config = dict(
    n_layer=10,
    d_model=384,
    n_experts=8,
    experts_per_token=2,
    d_expert=416,
    d_shared_expert=384,
    activation='squared_relu',
    moe_layers=[0, 1, 2, 3, 4, 5, 6, 7, 8, 9],
    router_score='softmax',
    normalize_top_k=True,
    routed_scale=1.0,
    balance_loss=0.00647,
    balance_bias=False,
    n_groups=4,
    groups_per_token=2,
    init_std_router=0.028,
    lr_router=0.000689,
    vocab_size=16384,
    norm='rmsnorm',
    norm_eps=1e-05,
    tie_embeddings=True,
    optimizer='adamw',
    lr=0.000785,
    beta1=0.9,
    beta2=0.98,
    grad_clip=1.0,
    batch_tokens=[32768, 65536, 131072],
    seq_len=1024,
    train_tokens=287800000,
    steps=4204,
    dataset='wikipedia_en',
)
Below are experts of layer 2 (counted from 0) of a mixture-of-experts language model. Rows are named router (the router's row for the expert), up (a neuron's input weights, with its number), down (a neuron's output weights, with its number) and show model dimensions 0-63. Each number is 500 + 50 x the weight over its row's rms, rounded and kept within 0 to 999. Numbers have three digits each.
After each expert's rows: "mostly gets" lists some tokens that are sent to it at least half of the time. This comes from a sample of Wikipedia text that the model never trained on.

# expert 7
router:525459540488562442459513498531581508408471537585465457440478462507501518574463535588539423559583513487510471458511496480463587506449497462538433458496449502406493418413429544472464481544541545
up0:540561482531606461547493556567518528443601446611406592545505495599442538543575522502554569507461529503557456466540426577563462552594551544536525498512422458473445559558497422532532472500415473
down0:470512555488511468463600519540484463534507455555426495482572513464475544485456588468457470561510491377635503423458525536505566486523590506500513489484590476548437546462534419451451466540394496
up1:497454523535553489550479465542516500401483476442443571507440566594424463632488490474494528540529447515563506584418518561533531569450556573486518552441457544505472480522562517473581433524526571
down1:417616552531574508466541470528469503448467477473440544456392415495567502532497420483578416535537425494441469526506551551514472512466500466480563519481497597546427414510541477479513528425407487
up2:566498497565577546421538552547594475552536441501469540514501493539510527507474484489411469601524458531425488515511497490546490438560500502495409524586436541572506470535583396507442575549560504
down2:502502537551501571472458500509563537481534437446493520476505467594569547437486485585487493501537554469492511502488491453490429443590540495460572467403609454476515521509509538457507542510460453
up3:517452444445478582517427396509410577547584549483385461542423469524478484485379443487543470465564516501518604557463536535520545504520547513565497514476529533472454447553572542445439558517508426
down3:497513536641414428405524549517550412541466514484459504527499566490433484447460565434602489523516470498593454468546518491515477478594607522537510601508513587520429451483522412525549567546503463
up4:515490479574497554495538582526410527474432526460480417550464413422423452536447482469494488527460543488576478538422444471476482493518436563512416490494531459523490437481534493417534509426505515
down4:476481614473390523488351430498478462493547495495560435474487483499580405420387412556496487526569548486435433547548406493544473549542565426575543500433577564410561528474533463536486540450504543
mostly gets: "The ", "the ", "== ", "American ", "their ", "his "

# expert 4
router:566523504443423475563475486524519476486534469619512546467521573448563437463589539524494493535458477463410457475521467600542476522546502523532590511561440430546485592518538515454530594534509547
up0:412522469514604606513461422424499453479547466551496531495508604517540511450546520483424521415547467510484600678435576508519521498527510423561540540512511507558492584453498479552449520528521500
down0:557499573419446433606442581509514540553472521536420543490482577625553417536448453620565443511537514480471499450472572470490566447521483539499526470568536542459505505477569464525568548554616538
up1:469508519428545468433557428443533559468565553553455550551519504468422529453457454450406572478530552505466488486450521533591462598436493443493542467498502488555481537416563467522477481463542544
down1:536536561519422593558540588603465435526433513550454437499574509481527623434537465691504413599404575523491454408471464579487506444481556570538440477528590491508575501458440456508543601437509515
up2:517480497508604475421531537523454490407498464560469515421496429531516541515487590451647511541552575472513573534459469488518545479458528464567465485479472579424523516546459554579493578521473561
down2:480458520572569560441425490548473453495580479466544486496478485530480467485501590465452483513486462510488446431570439518510595523478498577487596470510502601573471590487456437506521513624461554
up3:518543540575463473505572469442474528468563514451576523553490459490478429457576564410521405488497494496578471478516456587561473604479507580404573603508461474405478568484496596455546510535523532
down3:659538500478484505546468493543509393507526539502530540492503461523486450460520463649447562543450507426428564501428497517507546445478439486503491477415504502483547411556548541562499493497505404
up4:516494512591508479571514523436530487434523540534444527506429488535510493465506460505499578511614485545462493579571527534567500579604579511450557411428514482512525530530533574505579489556508442
down4:480539524421469561502470499529471530509612483463549506488487552541513465421468437609540465541429582466470534464480533399543555472489505435490471482436478465559500502446525517611475518483454403
mostly gets: "which ", "He ", "have ", "had ", "It ", "has "

# expert 0
router:527524568476450460539470508606466491503447542665586464560468472543540525516504472462470555478514537500482509434502534506477487445504437542558441530483513479505507447511489511596587411551528492
up204:498548462488528439502543514458546487483436466456436473506498497562448476482479498494502449476492468508520491485529554497514364449651414556525490452545558445591547410405459442418505495583534547
down204:513476479479415462566506557458474573498493499482451348430538540535545507465495539472424497584438483460543524536423531531495342484520432527548498512520503409446502420486428570556512524417481596
up205:477498609444575545506561456436493630468549580514446484520533533568532581453424565486528519533546424481553468483421509479473517563523466456548467507494518514499474417568493454449495532511462475
down205:439451417547493534500506468466551457533495466578508512505557572522503541389482611516560635485440476485505452408560478563476442494456517497501457479580537472520546467493532532497524501528438434
up206:445493492550565453525476577489539517490546466484412535517508535591478478449524446478535537547470445513599451524456412492471580452484490525484506447465533521522526468505548602425530450542677559
down206:327519512545642442547576473647486521482420472500570456482625484510508459437533551489502506504467508479543533532456524513483570443399573450438399505499530414510506469502548519522478552528495544
up207:555540502419478527490474482432540499445439514537437541520461498522543533552407534539477469507541448530500503596566505488512588517440541512496549501539504508565510524446439452508460499550538482
down207:546514521552452565461431489530537487413483563585497452572605473485599527542490466609531527566443549477455598502575494459388398546471536528517485451448543524514498507525416503444477459523460432
up208:443510513521493496442449553524508464449451518518519519496538465448395517487503563447407472565491520522507481529454489559507524628469522495594557517546476578557467466465569468415423497571411557
down208:454552609599522533480555553589426463548568495543613538581373512439484463483528477469488505526463461570514535567411486476538455535426457372486469549498470482527527445453606532556429558581507497
mostly gets: "201", "200", "202", "195", "197", "198"

# expert 6
router:403450482563513511451572503401456511483522476457401428505559520538422419498465478400528398557516552500506454552411505478498492503496449498464499451592562610508492552663567471497441459532463456
up0:512531446416509483532481538507432622544411507562560531583452564499553535488486450510511554505535492397460538552477492550549563430439459467554454528512547488433460495503391579567517515460566489
down0:623507557500476417495479477595489496479476613406488531449525455461414575496543432501542450405481464428464550465481487512632442496467504473437422456459438458504545413649447531476436493492489486
up1:514545488554521471442373500460528580510428458508483514569475446462546554464398473467450508459503512451525491520655377503473483530550578473508504526441452373464485448508495513547576439497511472
down1:500437484413472493496596478534492510563556501371582533466454486561516471544454523443540514447523517410557487586563472443518537488546592458466470451538489447446538435524504489552540526439483432
up2:487473525474496481473499469417525477528539486524510523478492533503512523552408477541520519605526442453482526508508449519544390479410523524423553480421459470512576475462487541607547458557541489
down2:578491459478526482554545538484509409406534508403478526519526405538405631484514515654581414556426523449506519487484582482497398568478454457522512408513481512486467447501518481467419517457445500
up3:621530507458469590462453546503453496515489465487516590460512550467436434507481513429437480529468599554478398579477567465524529530532501580494467441550508490510533473498525432574448510488469466
down3:536505495533466465498522517434534537518516581435560496553428460460510477482529441464436499617479465520509438565553574441489435478565580577478469477572503488555552464505418531504515503523430517
up4:446551508434555549568490494505463562503463549509509459507413453543560479546544554496469533439562491530499591546489571553504525461469439513491459489527479420498492501580412488497517594482380522
down4:475588433479448513383525482443493448456586546387459484480538528554459528460535512558574432430498484450507474534511465477464407524451452415566468516567450459508564495515508422548569516440483554
mostly gets: "4", "14", "24", "season", "3", "ate"

# expert 1
router:494472504411468565595580536506466436543471460539500530437531522516535488499481444496459544501522501457577560455549488503477472537527480500540449463476529545533496424453472493530514536476525442
up0:458558562474510428565534482434457509574531520454404488481483556522499377434470484516497481546532504479467467574482520450464354526455539526509585520489571448511491515527548509387464536499418512
down0:605467542507479563498444507532543452508477566533391473514609555341521604485580455568551527424527554530502425451523474484507538514543418475493523537441425531568532547496490581409495492467573529
up1:381474480459535547558510560505482521481472495404545539441455502557490559468431405494460412457405585518514514560556461466531558547508491513440433470583511554558430473503593521520403464528511440
down1:554489474437466515507527511543545553523589521606563597558521546500506477517566548634461461472468484456484466445424524519570531514450462532451438468464534518474483436442430468459582590573532479
up2:446491567522482500404518500552484544460459626441512516547469453520504490404529496497466588595505483555584544462521434516575539536493596451558528550477506471522417560523489495633383539439479566
down2:445532549497583535404551545530571457553494516582590516486525407559478509441489480392496467522516436513473461547533550543531547504546531518549535508461504545473486487466461522450463560484505462
up3:508536510477543470518568510498521556452526487512521493543479445470511479556439560530524531468497505543502464425564518535571425548496512482444567527502540551606498562433571554457549491455501499
down3:513632540498480540613508559497479558572502444494455560548565538510547436426511542425552501406505477450435547569532450622531455564487430412520527452460492521522401521530430484437536505510445479
up4:479545488488489542420469462508526492493426491485457537463527431436464588488490450537553445483441482632452467482518541434561477500477428535490506435603372500502437568484481587438434477471474467
down4:527568472512507461501542514484456469467574655560471551559513522587538438526470434431485451485504490503493500497594448505583443515547621514560587518479590522484465492471488456496472417570546447
mostly gets: "2 ", "0 ", "th ", "9 ", "3 ", "4 "

# expert 5
router:529489463590544477423446529454489548552536504384527565502511441527537491477476556484552515479452564563398499477505452547550453461519552448561547560482518477597492486533551486442388505495498554
up0:442448481441553458654547440484492510503566525488547500496562556569510516521398525492517413589435366570539537480579441555512517490462441541545471535353498509543440600465506584518425418525527466
down0:508493543518575454528443471494438482399516498563429493441409576513542513479486542459538413511523510516460520495455478547463565505524603488472446485595438486427560471442571420498444435521377509
up1:548544508476575454498508440538476530517523507523554611467451530472573525517474602482572589490562510552517498511474499488465534537505484459488584454610483579528519552363522504453531415573427626
down1:470530513568450475524498481461486466532537552558511477508546485493478555489595561518433402376520517487480417493440521543493493426560579547405470436556486508515507491500493468482437534412497472
up2:522521564371462397520491440500595472522518510506503434513579466584531539525418412556466458492519446512586464456469529426529521554599473485539536553443505489485570436463467557470568517469519489
down2:529474544526435490426490535452483511463511496570479582519572524545551480550448540570457442485449525625574533501483486468441517498556564483455499450426472559513578644496517505495491432529500462
up3:565457507475526452546525553596439555476412546454379597374475485563532403477451517455521522447400558504539576564490491605546472563535444530528490476431544507445513532535430534518519542596455620
down3:517482505577446426456496441439581505420471518501503546491463538473599497459461602515464473490567577529470591414449428467540571568481506629558581437425481587437462606510490492483489469556538548
up4:586540556444540460520552499545485521535428416511548402563541421505493485512523473434495472500557541395427556544480581591531481558543402505520482516431540481557463484447488535523452572548473567
down4:482479517473438489597489512502524509493478443527555475551508511549559550458477462495546534544533407524450528523511494424438461441538409494508472508451462528593515500561564437478486580481498488
mostly gets: "(", "k", "K", "h", "R", "Z"

# expert 3
router:572570492498447523517460498558569609521517524550453448577462534421419484453540509506494555510529458465505515581488512480493502497480488506489495527437473430426571476425460483481564487514504469
up0:396387538511582482577488483517424477525499474424401547487511585447498473634377473544520447508476529521565493504569467500500356506478483584525486509456555469538524441456518537492598456546518577
down0:512523557531572536482555484496446495523408461434506522483486478483455452551506515449509508525598427459527584531460369465482483517541504509511481492454460593473534534540564513378371391527518500
up1:487608565474525530496407517501509633487453432547485478521448529554457603498499432417495494514555487460574498512570482474536445499531498463520510500479457535459558458459488453563450494579527401
down1:499554534504567612486410518569559528493512512524539520465484520448466538511475509463504476519455488522493514391517477573448410466423596474525596508488431498501381479501514418446453455480585451
up2:449537511468459526482536439438472512547483502570547498490485464490527472468543501464517479570547546438395439499445517547570510533414406449486630457466548563505507490462525384475538422614471419
down2:545443464418471528515499578519552484532483471542446544408483498476590531469589522508557510511565530502543516533478544545567506451484541548506529499567513451413518638518446484463511571511475563
up3:524456460566474601491591491466448581541499520469471609510511458473423585435473407512497526461424432362536478526528599546544550505480458458454450447545500513540531442437549461374497435452542548
down3:566521492453486493446393454498546496466576491521447479340449480407520490477562533591588482463525520537479445463614512487533494528524470452502477508498491501445597482457512541516556528486514551
up4:518459474478534414533503454400497500496526571551450549452485506435501474579550512464507513434465523516546463524556505487505579498552417564478471529479452525591431516455596508469505483531497488
down4:496565513527553526472527522571448470523396547512461519504525523563506496534545436409487496362601503476494513510444533458505451491484550498414482516486558511572411519618529498477519515470474596
mostly gets: "with ", "from ", "), ", "for ", "=", "after "

# expert 2
router:415520481500674514519449466398429449495486524445558533534478476460492617541446482455452588444425386546607492609532533449538516496495540539400535507505495531486519567433492515529560517404470520
up0:455506482487436409495530600468517469447531496542488479512474501508529541533424446529545458534498407439512446478474462463570426480514431560491526530504522552527530503515501534494524503490506504
down0:487421514507499455378451449489526481395516589552499551449478424462479464479608524514487558494555440541437405465517628521544492483431436493466585513415400510556441487510441467465502495514512439
up1:498434496442475462583526604458507529566492497534452499573547571513460533447457549515497578465473435486573493545497507479538467459476420518469471574504561562491416468521540601543481580545436513
down1:498484494444548405445446449539562497479572537466588519465489572562508454531470530535494595463435493493544491442503543451532548479546617465505415466419499452549498460576488521559526432391521455
up2:451576528492504532520585519443523522379516485558494513429495481478531561413418459460435395481526537516449539519489502532579514439510483561471452488460526516508525498546544633503565575509542609
down2:494480559541501488469490492442520468448441516440498518596504461586406424537514517541517536459444520502458555576481521535472456515579426451519571513502460579497454540522608453481353401509458492
up3:540501538432557427613520527533453469480580530447542527538569519508456477492525527499552422499501538523467467537567602583504504511554563487508475554513540372565463496482444464485484451418491520
down3:390465394535503462396494377508530535487492436481443492543472453491502494481570445478536574475469383553427564549441479413492475472532493503471524449421469468502410523504461452475492465505487472
up4:448544481417396512543490550462528543388441440578520607470509466494495408549531449385425554603520453526456535564493562548615467531475441538508566511492513427568489587462507537523551473484512448
down4:468440507477528455396476448463473421400522489549482532552523454532519514454583658513462413557509496659451453515493507586492464470479496480506561523470512446538487518501433468503465468495532499
mostly gets: "′", "O", "ot", "″", "ia", "é"